Below are experts of layer 5 (counted from 0) of a mixture-of-experts language model. Rows are named gate (a neuron's input weights, with its number), up (a neuron's input weights, with its number) and show model dimensions 192-255. Each number is 128 + 24 x the weight over its row's rms, rounded and kept within 0 to 255. Numbers have three digits each.
Before each expert's rows: "comes after" lists some tokens at least twice as common just before its tokens as in all text. This comes from a sample of Wikipedia text that the model never trained on. Tokens count by the router's weight.

# expert 76
comes after: " |", " O", "O", " T", " N", ";"
gate0:122102081132140122162150118120119122146112124149115161126121187104118100143122146130106139118118125129128111097126135162137150154096155111140129149136096111154133100130097149148123132147056129
up0:092139132148138157166160128172171137072142105156122099120112119115131125157077105111152112105096108128155111166196130112149133109141172090151133138113135132136161124137158113111111107125195121
gate1:149118130089099152128158130186119138123136096126127105158109094140139126127163122176140151135107067140116119114105096114137148112105139140161096149189138115089162144116129153193130135166098154
up1:173122141092124092149142125147144132085218092120172162098161143090128123148131163123135130132153100155105094130117153131120092146094151124125082125173130117104116140141142138089098150124114119
gate2:143133141137153116085141130122139130107126096143119087142092121133144130101111140116104171103091132105110130121121142134134160107105103138083137128141148106166103164125150118138136126149103166
up2:104115118163091071094099118152133128089108115158138121130139124149093118131117083164110137133110162122119157119121113088124098124088144118118112136109112127115113175131126114136129124151147091
gate3:094108116157123088113127127132139123119116109134168110120133127139136126136118162137125086142132110096143154084148126087130123138141139182127153130148071097120120081143092081134106107132138157
up3:149110092086145140121121140111115140107067114136129146128106144138123140093107159119156091106136144171116116167103130136129152128113120130109114141166158116137125153141137126160146129134154127

# expert 65
comes after: " the", " a", " his", "'s", " The", " her"
gate0:102167170125146150139184109125157148155096153133139126150148131105141117159143114130112093160127116126087147142129124104143150130120074104096146083118099155138109141104129096110145141143119155
up0:188126097109103155137158099155125111099157140109110144095152118123117127123142091143110134161145159145098130157156091091149105137142140111101130120104132132116144139106147115099090125117141123
gate1:105162166141190118134089115107149125177111126084107129108161097119124128111147115098129168156134097157127102111085143186091181117113145145147150141158131159088142123154125112177132166162104139
up1:106127174143118147088103137147148122107143120132179112135118131142147140141148161115128144130139146135108103153141131100160111114100119137153073108141126092137112079166134175146138135109091106
gate2:108118137123160109126131132167135136111143141127181170091092087147153127098154139086114107115116104084157124109102115147135059101102144141119091115130130081134099149096088142155102152122122104
up2:161092142126151146103173089166128098157132106125140148131120143159151134132137135083125171130087111109123115108157103127171131142107122113098151157141132111098131102093128158133072140158128086
gate3:122142136129076137134134138135132117130133114145131132141137123169134148105104153120091148134141077131120130116170152134112130117144156146117145106166149092109154131132106131111122131139123129
up3:059131138176148112114105136125110146166148109115160120147126140117128145093139112139115162156136135130091108164148139107128179110159109116143101164137158111140139076117125125125100096203106113

# expert 84
comes after: "==", ".", "\n", "===", "-", "|"
gate0:111128129142121180140181127124120134061078104127135098088151108106126138168097162124122119176157128122119141127128137144088114144132130135115142098158138108133171142105109075095134171105102138
up0:089108105142125172147120094111120096138143116138104143151157137123107117098134154130101137118103170122134139109133142139090136110119090156159154139153074137136148133097113116131134106085111088
gate1:148101116130143106128159108118069147107121157134145149117100106147110144140142141094114116132108104141114132161163142112167145146093116150115110115138115158105117086163114097123101123135137144
up1:127138161144140113115172142108112164155158129162140128115143086094111139101133125140105155094118135088138167136102120087147124151145097130164131128147131132145119097135118135139139174133128132
gate2:148122153167150116146163140124116108127108121142166119142105166132135127129177091114168125123104108191094120138113132114122110141118154141141130118123149135106125153146147157092121143096123180
up2:092155103141117118154133167140132114134082144176170165176167143155105155133141104135140085155157150114146114134100102151134103164120126117120100129092122119162136152109115112117147069132147145
gate3:086126150122123152118159077133125126138137146119187116143104084127093143115127177125112150157148106138113141134136136086101109113119122078146145139140117104157123132176144127108139092127109123
up3:148103150196055105137148115109158074154128107165147154094150097123107123148112179097127105094099154125115120116154127142083105106148112112164136149115116145170144125162129162105137114109125103

# expert 12
comes after: " the", " of", " in", " The", " a", " for"
gate0:133057126112116098086114123127130104102139128159139112166145127163114137131132160116145127134116148147092166104147134107146085104152119122138114091155115131118204164121104141127095109117107140
up0:121085134121106153132162101086102146121098128148140144150137151137133143137104142141122103167137180089120145112140117112130091146162101102106150130188147151139180108143131135099136150106119147
gate1:134151149099152130100141087117144164156100113174153109134112173167103122119127122159131145101126154123145162109130150088123100155110107145114155124147119136159122094108111141123144123121129115
up1:148103103113180155118133110121095096114120145120157165115126171181114139151112144138158107113124100108138125116104122153164083152141098112108139109147099170090133124098136112115121149116137132
gate2:119123095118129123109133104123147141139148079126165151143127153107118128108129125065131125098146102128112112149150180136123135119133164117110133123168115094116165147148145137111140160139109161
up2:094163138112123125130141131133137124137140137072127107135093151116147137140161143170144131125107126092095097147096183091114131120108130123144148130113121145152086121161076133116111072141157113
gate3:123134141139107130101061171097133136138132135130124135125138123142151152120174144112161142130143119119089114114124142138112131117172121149096128113145128160087154139098126168124145120126090111
up3:112111072148130087109104124132153095132170087142104156122142119118098130095131149070121138144111131085111066090101168157133147149172134123106078121132150146120144091091128138104129124108093146

# expert 0
comes after: "\n", " 1", " 3", " 2", " 4", " 5"
gate0:109151132071107124141154149124084119140136144110194126114118161150089115107115129119108095100102130108120121164130084155140092151094152095171128132114146124138127114124134142087150160139156150
up0:122107160125120110128097111140137137131170134115141135117138127136159114176080123162143154106149131141142121080133134102136138119127134174125161123124165132120144125119106125134135187136134117
gate1:130097155144132146137123138121128095082138137109139138120126066109138131099112138072123089103120076144115109163115152125146133124107122134116169131164155109123146118152126142167134130133155128
up1:154179156152129130099149155131144107097150102111127107103116090082128150144171141086126152121135120141128126150141098102137138100140146113072147099110083123133109137138106122125156141148140091
gate2:177118161100130129157201125162109135083088157161159066120144128142114109155095131162152156123103148167129125125145142134166136111117127128112112130114136143134137142152130129107147099153143124
up2:086109100115127172153147147103107107133123119178102133106145184118167116120089192127118104150178125148148119127142117155130159114145148146133132139155136140087116099153151129148145132096144158
gate3:151116127164111138181125164170111115144141148143142116109094178136133116162116060102150127129103143107129129121162131148163154130161140139162143152123175127149113129132090100122154134122172191
up3:147119158131128133131129110152122110124154079117112110175167143123102098146107098163178162176153108106119156129117105143145136134107084120140102143161125092147160114146145077152081147148114148

# expert 121
comes after: " the", " in", " of", " at", ",", " on"
gate0:091130127122098109103109133128128157158116119118096091095148158130120138079109172163093141126094172133124129130087098110133154092127113146166107124111091126135113128129117115120099142209131178
up0:113129139137138115192138128139162154166111082134145082118156104132144129139122132109135117157119124121119142075159142128150152151129106145074144071118168097128150143156142120144128129131103109
gate1:124170113142154137106182114108163108163123120133116154132109121140113137129131121091135121127109123140098100170132120071106128139178118151142128152129180142118137135103126124091135150132139145
up1:123163092126104153128152110123100139133160114099108137147125130138167146181158148090107123122126108120123114127124163140091125142110132120150139149118154098118093110143158134135146120152179121
gate2:141103134137183133118116101136137112154169111121129138114081150110153135166115125154128130147107094121121127097135172158112077137118136128166140061102133127137101134135179094102155159143153150
up2:152148103136128143115128110099129142196086127089086139149112081095128124109112163124131140120140103156125139081135145164123129136117067156137142146172205136148117096139136128123131140129150135
gate3:114109120135175141093111159127155093175111108130115115095084127114154150113114100125121127148106152126126174119180128118084107120121110176137079113134128125108104105099100160150140138122108147
up3:130123139125120127123129139150141106127128157155163149120133128096145126094149111120117161144069106129148132118128098189138158137104143105170162135143165114162079136175117128090158100122166147

# expert 3
comes after: "\n", "-", "\n ", "==", " Date", " Country"
gate0:089106142139154135140105103146097139160118128126118109106091139124159137100133157140117151127170118103132129107106120154133109098108098091142158118142133156122130140120168141135092098153135104
up0:159119084146176110156115128117144133154117149137114147124137122117119134126142108157125188132120154130140134125107140095132130136137107108111135142132124106185106141108087172144178106102158112
gate1:128186156136124117112095119109120154115118131107111079132141153105145116122094109138102109110090112131107112134142123119126194110137149088165103112152116117138128153113137140126121139133128133
up1:130136110172096103124089115131163154107119138113129091181114151150140101092128156178163147118077152137114142131094114133127098133098131117144148149131129125088139130103162154102098106158146134
gate2:111136112095100111130171119104113137117116185110112124115120120128098123190141137171095121121119117108129117140126124167107143151120138135160162141124163139123132085168170118138115124198152141
up2:130100153168113122119128151115108139132129091143106114118112137126108138121134098117087140125117099125153125102112105129150190116130162137138138119118137107084130148109102150131123113076105137
gate3:094098121138142175167113130127112157151114101130139115126150123134157134093133142082121112113129130140138136124087143120139116125083125127184119163109128120131086103130140104131100150135073122
up3:123107118081164117127149143135132088163161126158155146138148085122086137151132149144101100132135119121129164134128099161079186145102120167086141107146146145159117134107136104123109139096123126

# expert 58
comes after: " H", " C", " W", " K", " V", " G"
gate0:099144094150121132139119102125110154139128112161125112140132115193156126143146166085108126114142119117118159145101187160120116148110109101146126126074099113124120113135141127147119109150099105
up0:118152130130168090093120152090116170155148130143165096131138128083128117118155123125137083118089130130143140093120073120133120096105164120117117097157149154135163116141123133083099135127101168
gate1:129113146130171192136176073105120117129098110152099166161093112189096141146115133103127126125094103123108116142114094126108124126110125115124148106143122092165105104122136111129121120119123114
up1:154114118118118115121073171135160138132120144104141147155127107133130136120097156107093119123097101144181149145123140119123096112142121188121162092138124151135096147161135099180147179133129134
gate2:171137116116088142109117137132107081161165070150114079175122157112106126102079152155104152123141142068145162124141085090133125105089117111135149177154061139116128129096137100106134085142099161
up2:145112164119147128129135160138120138157125181143064135155110120082095132136154171102153195127097141131143152141120120138140104104109133119140109109141123157119091153150153157151137136141113098
gate3:131124176109095104101156074133138132148170144156098088132136100120106116139121124117150113124125145096130173130110120109118136126111134094123146155136126117107152114131179103129111100146141121
up3:073099125137091144121139113162145129100147064129109090127191066115135138131129142159114131169118140105100104166110111106126135113096125097134117125149126107091123162110124110145168135109118121

# expert 83
comes after: " (", " \"", "-", "°", "/", "==="
gate0:109156097117138136076194126113091116132083108125144104104127100111127142154091109132119172151106120147109119151064109166102110087122130102129109137134131147095098123147114159122121172112132155
up0:122179153141126119167150141141107113141123117165136108169123126157144145131108118108144081079113143125110149165153128115149130122152101131098143095118122128115098167101162096093137137118111106
gate1:100134130094140124127130154141126123123169145119180113139136108135147138128136132094125111138098059118153155107143117101118118120131146138120117116159134104108069115111166147102092100163131123
up1:129146118099097131117182111110153152122166131087119154097134125074152119132122138122135135158117131132112126089142119093111125113128103139119169106087093114133173139136111133178141116163115159
gate2:143136073131075098100127120103119122109112143152192141153155151103157132127087121117136132141111119154108150111147131141174099128098139196157131106129087095109126147120139135109109156113125114
up2:155137135134117115123132147118119162157174157143137134155166123087171124117122110104161149105124107133098083105099127120098126132098126119086109131136151069111147086125089124176156135107136149
gate3:133134122132124138108149115109165119120156135122096126156122119138107137124109139084109117127140150172115091101150117111161125113129143146117088128131116108120078136112154113130106127155100149
up3:157093129125131117159115141168082122148126082135106130093124139119106144151105144115113110124133124121103103162135159100116169134181127125107095116135117109140119110114149133151165112157099094

# expert 4
comes after: ".", "%", " a", " r", " %", " rac"
gate0:087116120111127138168091128144121097104136135116128100091088156107100135132135122150118146126149122116123105087116137141135140161134118164103115111153191141116134185131147116121139097137144111
up0:163127179133139141137139146136099165152124157123175128137159164081081128146162094117088124098114107099166136112151176121135114131139109140108119123114124133124071097124173139092170170148155144
gate1:113116149112163079118144126148124153147127162104118111156108173138125134072139061144116072106127122130180170090102122100163137134133087142130092126137151128120159144158113120142162146180148133
up1:152122143081127138117116111138089107128139121155101161128170167109132134127139117153188110143127133121149172169140166174122135111093145079119119129134180160111102137109130128108143133155154103
gate2:126065177131108095120106131114106163124113176174152108163152144138116139149136105109167148141135124120125145106095138118141125119100146167141073129119156148140119091130114150086123147137097152
up2:099108156113086119115100127133129089120122140159141123118163128108149116117117111142123110124094116155119144128121113125117103100208143057145129190136105132137131116149149110130176166107115139
gate3:101137151126128154159136116140134146143144143160123113126113116142132130103139170117137177140161103105114114140132103175150098141049132078149134114087116140173137131168154103140142092134143161
up3:127088113135136151090086095114145129109127121128149119108069137130160135140134109165118161150112127110130119162145136169103147118165119171129142113172157136105107115116112172132138156154110123

# expert 35
comes after: " the", " V", " v", " a", " \"", " un"
gate0:112100129097112140134113119148134117103120096139137121116131113133116141138105084148099133114125165073130185133137120106153154103139159114084113117141131119118158166120153085098160136175173136
up0:113099134114101117146116105098136134109155127161142152124113102118123144138148130181110093119166135141108179140138142086131161174105134191117124128154140128120178150094131134165121112195154165
gate1:127144115105124137136107147143088117101147152118089152140107144126117110129132119110114158138096076109124118143071131112135119148121132126113155104108182209124138141130116143133085109141118139
up1:126137138152149098153106144123122103126133091132183146128110124146156131117089123114106097123159120120129135066149098117108137137110158127112121109125119123125148183120111105126113136142139121
gate2:124137106118100137089111144142150168158125119084111160117124128141108114079152093138088124167140089150128128107149108119121131123166109141136118171100124118133129170131114093122147112127089144
up2:130126135155124099123151105153148088186160115134165147155082116136146137095128103163142098115136142141121108137147152126155109141100123208132141128121136109112125081136144105124125175125127103
gate3:145117091140076140119065151159110095097122122125120098097101120126138130100157143103117146132127158140133129087150153105112143159097136137135141087114066124110094117143149128110143125114133132
up3:105119154137177116120173110104124109160130098168141182151117100123138120119128159107139118132126110145135133129119096137138110106126164125085110171082134119154107110128130118142101073150160124

# expert 13
comes after: " (", "-", " \"", " un", " as", " that"
gate0:121149080146149122148130138153166112117097085137156154109153171123108134144120151110106099148159149121109158132104113182119097132126126119133110141140111122137089127129131123129130167122130088
up0:084131110165110172135134113110113115136095117106110121138124162117122117179083058074146133158155116111126124156097144164136181129101132176112107132104130121099118155135164147118088169134126133
gate1:134103129094152149119104114134110110122139130133104119108120124137118146112089114134109174117192129112154117101131171157089150138134091112140126135131147072140081097106130143140140056149117121
up1:121097127138055114125132134123114119113100103137128089141127095128116126127121123156144099113093129109149170141145130138146103095137151153154107132160134173117114106111155091118107155095110108
gate2:158124103126138131137137120100118113134146144103125137141132104120135111167103121142099140151118131110122123109136118166089144121131171080135142139163111121165142100158074151108157140147121110
up2:122136144149160144088128127147123097192110121169123141134120103128163159135157163170130137153143110117170092112104099163125161163126114131106133108156172136155124154148107129101066186110145079
gate3:135124117142125119101177110154119179109131159166119143095132163119116143102150115090149113170109076148123129145148151098135133118109135108144119121146142150154155126132144082156126149123174156
up3:149081064156102110132140101139134102108130114117142150133123073099105150125104096153102120113107115094096096148150095096112167127145138142096125115145171164111107133080130110154127139142110087

# expert 63
comes after: " H", " R", " W", " S", " E", " G"
gate0:115156141179152124134133108125110098138140115128082091136075144130108125109162160141137127132153129090141137123175075159126124120086131118100167146174115159109131163099137089095134088141123122
up0:137138101112078147158141134145125093127126161125098138153142179082134109098130143155097134084097132125131110153144169112135144111140111120158149146089119108111160104118133148147097125153117133
gate1:124120143117119108124111160128111120143129108179184119149134113134121115139090140112156090114113136128149151133106112140119149125103115143091125093133063153187107194133158146155123154155124136
up1:131093126148113137081097136114124131092060100129144121135169131123120133139109111086110134115141120101178205126130135133114102148129124121145103102116140140128162129098075152155089095131142116
gate2:117124137119135116094133112148149110180174143129126140121185121120148119117114161135117138132102104157127109143177152130142158153168148112140134159105149135149103138108127099145117132110125108
up2:133085134117102086103126135171173141156112096135143130140105084119097136119103141122107159126166112116127140127160091076124120149144146130136094107106157107131142170130108099107104146131132127
gate3:108145053115086143128152116135129123144142102152144123141107118147120137125087162117133128104100143131123147134105170131181159132113159164131143152109140137141124093132166169129135136167133120
up3:120121094146163151147156170109118124131101089131149110125140115142103122153124139174159122113162135161179103173112101128143090138104118133129091142133112156113112104173112123172136112140146137

# expert 51
comes after: "\n", ".", " |", "==", " =", " =="
gate0:107137138124110114113137097150117132144113137113137131123085140180110137144108174176123167151106087134123085125115105129120158118165128117133127127142132103133147124127133082127116106146151179
up0:105116139111069142128113157166144093144174118131121116118170204101107131100177095162116205130136142136114103123126138129086181117149103176158180087119129115141131104136125115104149101111145140
gate1:106110128135101135121148110136124119167091121129131065135141149126132105139134104120134145111153137151131132123131110114125150142137114123173071175143108112130170172140147107142117113150116148
up1:148118117111098144147214111109114119135122142154136099131085169154101132146137127122155155151149132115196150130130124140158124103090131153097149135135131122156174131086098089111101095147122119
gate2:133176143133096083103160114150127141121090113118121119132152081128112153103139168111095092150107140126105151153108193137118120120095138105128106153114095133092125124118136154171127109133111139
up2:132138107134151140151150158098138123151089141152148130131146100120107135165192109100110124104144152147093130099152158144105094135106107158111115159097175114140085110133106119102136119119105153
gate3:106158121146117139120110110153125104111103139117109128086107183108146132130161150111130161095161108105135099125118110148109130159099111178165173139160081133143131099139130137088188137145153163
up3:087144125143139144147142168137125131154104104117180116153127128132125129119117198134126096152146111101113160140143148119119118131103132125102117084141166147126155126088136145141102110141120106

# expert 42
comes after: "\n", "==", " ==", "===", ".", " ==="
gate0:135145141138144112157128100129124116125164146144168171132114066170127127091144063093136126090114122183128148128159120175075119145113112108118144124103135128127132110139159103131167123140114150
up0:089104099075080157128102149110139099100149148132123105113120153076101140143141105139115073166102090154147114150092094128165130138121147143136114123141123135160112136134161114115157121149140118
gate1:140081141122153140132095137101079170125140111131119104112135140121121121082064177153122155097145124118127109127098159132154096132114135080123176157132128137090129177127094160127106131124092139
up1:127145147127114129163151065149114120114104159135121156160174183138110114137100120135136124157135129138164086100118128111148102136141155141121100143122141132135170085109143157097160129134132118
gate2:150118172157115116088177181134150128160088129098175129102162112108123117144120145132110163130136131117148144129146167129106161142128132103123085121146134083114133118130122128133101135126173146
up2:098114124124196118157123122136105132079110109127139110117162162162124111105142157105121144152115109157160164105135110132132110100120102117120122113150126114120102118117096083135114117111125135
gate3:184123115101132113116190104140119153114125181125138150129097111105112129163126118151076102119181146156154127122096154126126129132120091154160162148151143118138103153106142139167121157103139153
up3:129122135093134180113129113168172179072130121102152087096132133150126119102134124123145159081147139112130183115115103138145134137108154090142113083144170133134098116120130110136128138053149114

# expert 103
comes after: " |", ";", ":", " MPC", " %", " /"
gate0:102134113117114115151113134146190132143108113120121110162147185123107111156135089123097163153139103101150112108147130164148148116122149104138103152129147119148142178124161076083163144058165141
up0:134079104142123134148167159107101134119115129142126149158143173105121137094158128127116134155122113116133115169122098184211093150162155139136121118141149096131135174063124100084133144114134124
gate1:128084142122120124140109141087079152144139117117149131133122125099142123107111164116083120160110137157108129127128097119132133097085150155111161159112124090128110103158140116128126144124149087
up1:142122107134137126123120100130111124132195150164180090115090142124111144161135089111136067094158098146095130119088134090124132143151167097095095126091128126151095107132125108114138138133126126
gate2:107165124125132071150150134143175139105130114125125087123125070128140119092125106095119176101122141117125138101126130134148099127146087156106121145090082170111112149108139124171146077132131104
up2:110112088143120122144156127134115131117131088099105094156111169087190100162098111113142160141138135119122094140111147150155132136119162145147095134127177139125164171094105085125166138130131143
gate3:138144135126157107113132121088145125151144138151114141122127118134157129099109139137149166107075159115112136141142146145140147125142122115108169107157102128138122165133121157202138135124115131
up3:135090146108113116160147101117128132120136131126134172108145135123148124175112167141122130109137117142134113123119098123168177143113142119108104092124128098128130132123121091105070133155125117

# expert 105
comes after: " D", "d", "D", " d", " St", "st"
gate0:176152103127069110107156141161107085106115087154136101165135128131120103157108116141133115109122125138114138107139143138136130111122152118110116149088082110100124141093102085104152121170111173
up0:092132122092131141119137136096164098114135173121146160130142081117093131148148118109101153116112096122093099120125121116103123109131129108162147171105136152145137140140119181138094122171153129
gate1:151136092090059118110111105153136161193140124124129113147181122092129130113170097094133182156117142126174158130129107129091142122164143157123144101166116163148096131132121136145112148119107154
up1:122141125110100109106108102089106163110126121152117089153118175092145128149152122110121138134159140091166147117155098135137132154136138144113132144108092104165144163125128116147150126068087141
gate2:112123102156127150151062084133174094166079118146141130168160167106161133154134108114112093109088074151108095139110129105135140105111116138129109124128157110099096110107107098137143152096098125
up2:115135123136103114114169120148111142155107104148166144100134122105124128112170135140100122098125104139160144145091119103110151168159119123102136153161142106127156104129133102165161133149146105
gate3:152151112143119145134145142108174123125092131148114126167131139114114119109135109128116139141137135137126120134151104093112070135121126099110156131163083176132118147155157151127122079149137121
up3:113104161147147123130139119099131169122148165162138093107106102119110132141119154113120093177149096121130068088159099150103149120147122110094113096133107128151090147119135109116141158096113140

# expert 113
comes after: " the", ",", " of", " (", " in", " and"
gate0:154155106112145106111150139099116153106142074112128127095119144124168132150109167138147108115149113112142123116130116157076176160136176116139163111162167116115121128148130098156099168109075106
up0:072170126146125123109106127116170099142142158093147109120141152150115114136141185179114161153085134141112102132119138126164153088155121135109131108181086136109125127115095137091150144146110105
gate1:114122091123098111161120113105196150134118115155116120116139138138159146128103136123159092120146099115137138079093130088110151120140117172117148124145141114136176096126140106156127126141123113
up1:102150179147140130155114105141134098123090129151162099138157159099146112127106117094140133110102139120142188141103136126149108130113155093087157154110159173083095119090130103144117097105144094
gate2:156089128112103137155138159160148123144130143094121132131145157124149128129155134160111160139096140122137183105091134137118145151123174101145072134174178127159127144147115120144124102180094123
up2:181087085127121106096153149128157122111145135152119113127166137117142118085143088110138151100122104152126119095102145106117108136104166153100190139165190109142140146115132158167131124130132166
gate3:139106133131174127127094144181121159098146119125159109142099093145141129156158192082117116123096093169125151156067146148113148135154143090157140085129118111179069107101091099115100151097109132
up3:139089120128106112147102141095163111137109130140124112164131107124082113118071089109131138102106105112159097159131137143123139122121116134158133148119098145106111111171139130153145204098088130

# expert 41
comes after: " of", ",", " the", " in", " and", " by"
gate0:181104149112105112137110138101133101129099135109106119083137136128120138112140109131137122133123116121088131173131094101128164145130160145155145141122166100130090135126086103134105152129137126
up0:157129137131140143124109157110117127110125165088126123111148144150132102153099132109098134110185105100149119126170097108135119087181138131140153088087130137139106116152134159109146085131112175
gate1:120080097131133113050106103124148135079085151132125136116087157121166149067152101147164115134121120123119141148081117130141136116120116110104154117174129146120165139111136116117156124123094115
up1:140123159104125129168110152060129097142139093173128166109119085125123112062142119160117155112130173100147134122161118147109110134106133092140150137072167120130099092110135150132105111138105136
gate2:138059150127122099142150141136178109179131100133099149176139153111135118070173121116133122145135095169134140111132149103098112142076118151169104118145102116153126123108165149158140079184122129
up2:111153106112132150150142128147185112163117172148134131112090159114113153108144144108139129094131108134133105101119113128152126182114142150114091186156121132136070104141115126091130136147123159
gate3:083150162125117164129158134123086108100140091158135121095138128140116143150114079124129107087106126104122125116145129123097134181131147097152086173099111127129100111151162132101161132095162137
up3:129157133156103115129192132110117159161127141126140102112120153126117139130113079121162133131130141152083101136101170151167116137094146149105121113108114134138170144144191162129132142102165129

# expert 102
comes after: "\n", "}", ")", ":", "°", " "
gate0:083110124126160157144106152147163119177111140108101154138112133139131134140166084133115134160106101101150104144136115151088126134150133139142116144125137136109108145100113126119141156157101117
up0:127151145137087120189148131122117109107136130146122167134123114148122102123070174149102118128107128085138141150167139132100124118104142147096147106104110105118144116108134151100119070077108133
gate1:128163103150126108132108107097146124158136137133111119130088119118117120152113095110115102127130107149152131115134150148108140139146142177124154129147102105111138102119129100129113147148149152
up1:134114087142134134091108115148119104126133104144134158106116129154137129117057126168118154133135121106147159177114137151126173084148139119150104140107109121145118166147124128154139154161124122
gate2:131057112127160166116113110166136120096103139158122116123109045150156133188112113129119147129129172166075154124136150105129114151116115130097141149158146141121106139127109134108132154166126072
up2:125134123144139131136146186142122111109109149180161159156115120144069123121114144123130141135123116135123136088142128124169124109131122120105118145123118092127123088143137127094107134102131118
gate3:159155130143112136130099125087124143121142150120177130111139081115112133153100124127169070109139123137110108113128102107170170129156150155142139121147134159099169144110109149118124130129109145
up3:099130109120169131149102159129099147146071128104097173077116146113115140124138129081100101115143196131129157116139157118114124134143122122136148121148156116170059163138137164121156146162082142

# expert 34
comes after: " the", " The", " an", "The", "'s", " his"
gate0:165120074101114137117090128110141092142097120107133140120155150173113129125149169130125133141153094131187135143136133141133122159110145065108114150116201141124162110155130130104153145144108150
up0:105131082124102125119124111145092124106140160123193162131092128114096119138126109105156173105122113171128132114125131122141095138113090150124163150149085089135084110159129157129111140131098138
gate1:144079078169124103101150138135124117145080088135169171108125200136149118136123098140143110136134102141068142077132131143156124143134171160167133135147089137145127118112152064133139171089114091
up1:103132092138159147108123132107142132119154085152134107152118088126141117176099150121124109147120172123130155122164154131151120136145129154136104129134117142133117091127124127136143166139122128
gate2:134127126113147120096122130108100080105185150142125111146141119126132123148156146132118141123099097109136114153122144104121166133130081183144143081068182104128118098125063118125097115148120133
up2:180120144151140133161131092142119092141113106145107145100115094156114128133104145146114127120165142149128147084165159129147108136126105117128156085160134133121143136172152093114120120080130136
gate3:126138131138109145046086131165161113140187131139101111147172120125063140116127126149132106076139104104108145107104132135138182132138162139132119123144092126144131136107107109133120125097110107
up3:127055109144194126141143119124142156116092140109136116145099100089121128159136155118136160120129131138131133134115100139141139122172071103120113108116128113107148112101133121133117118105135150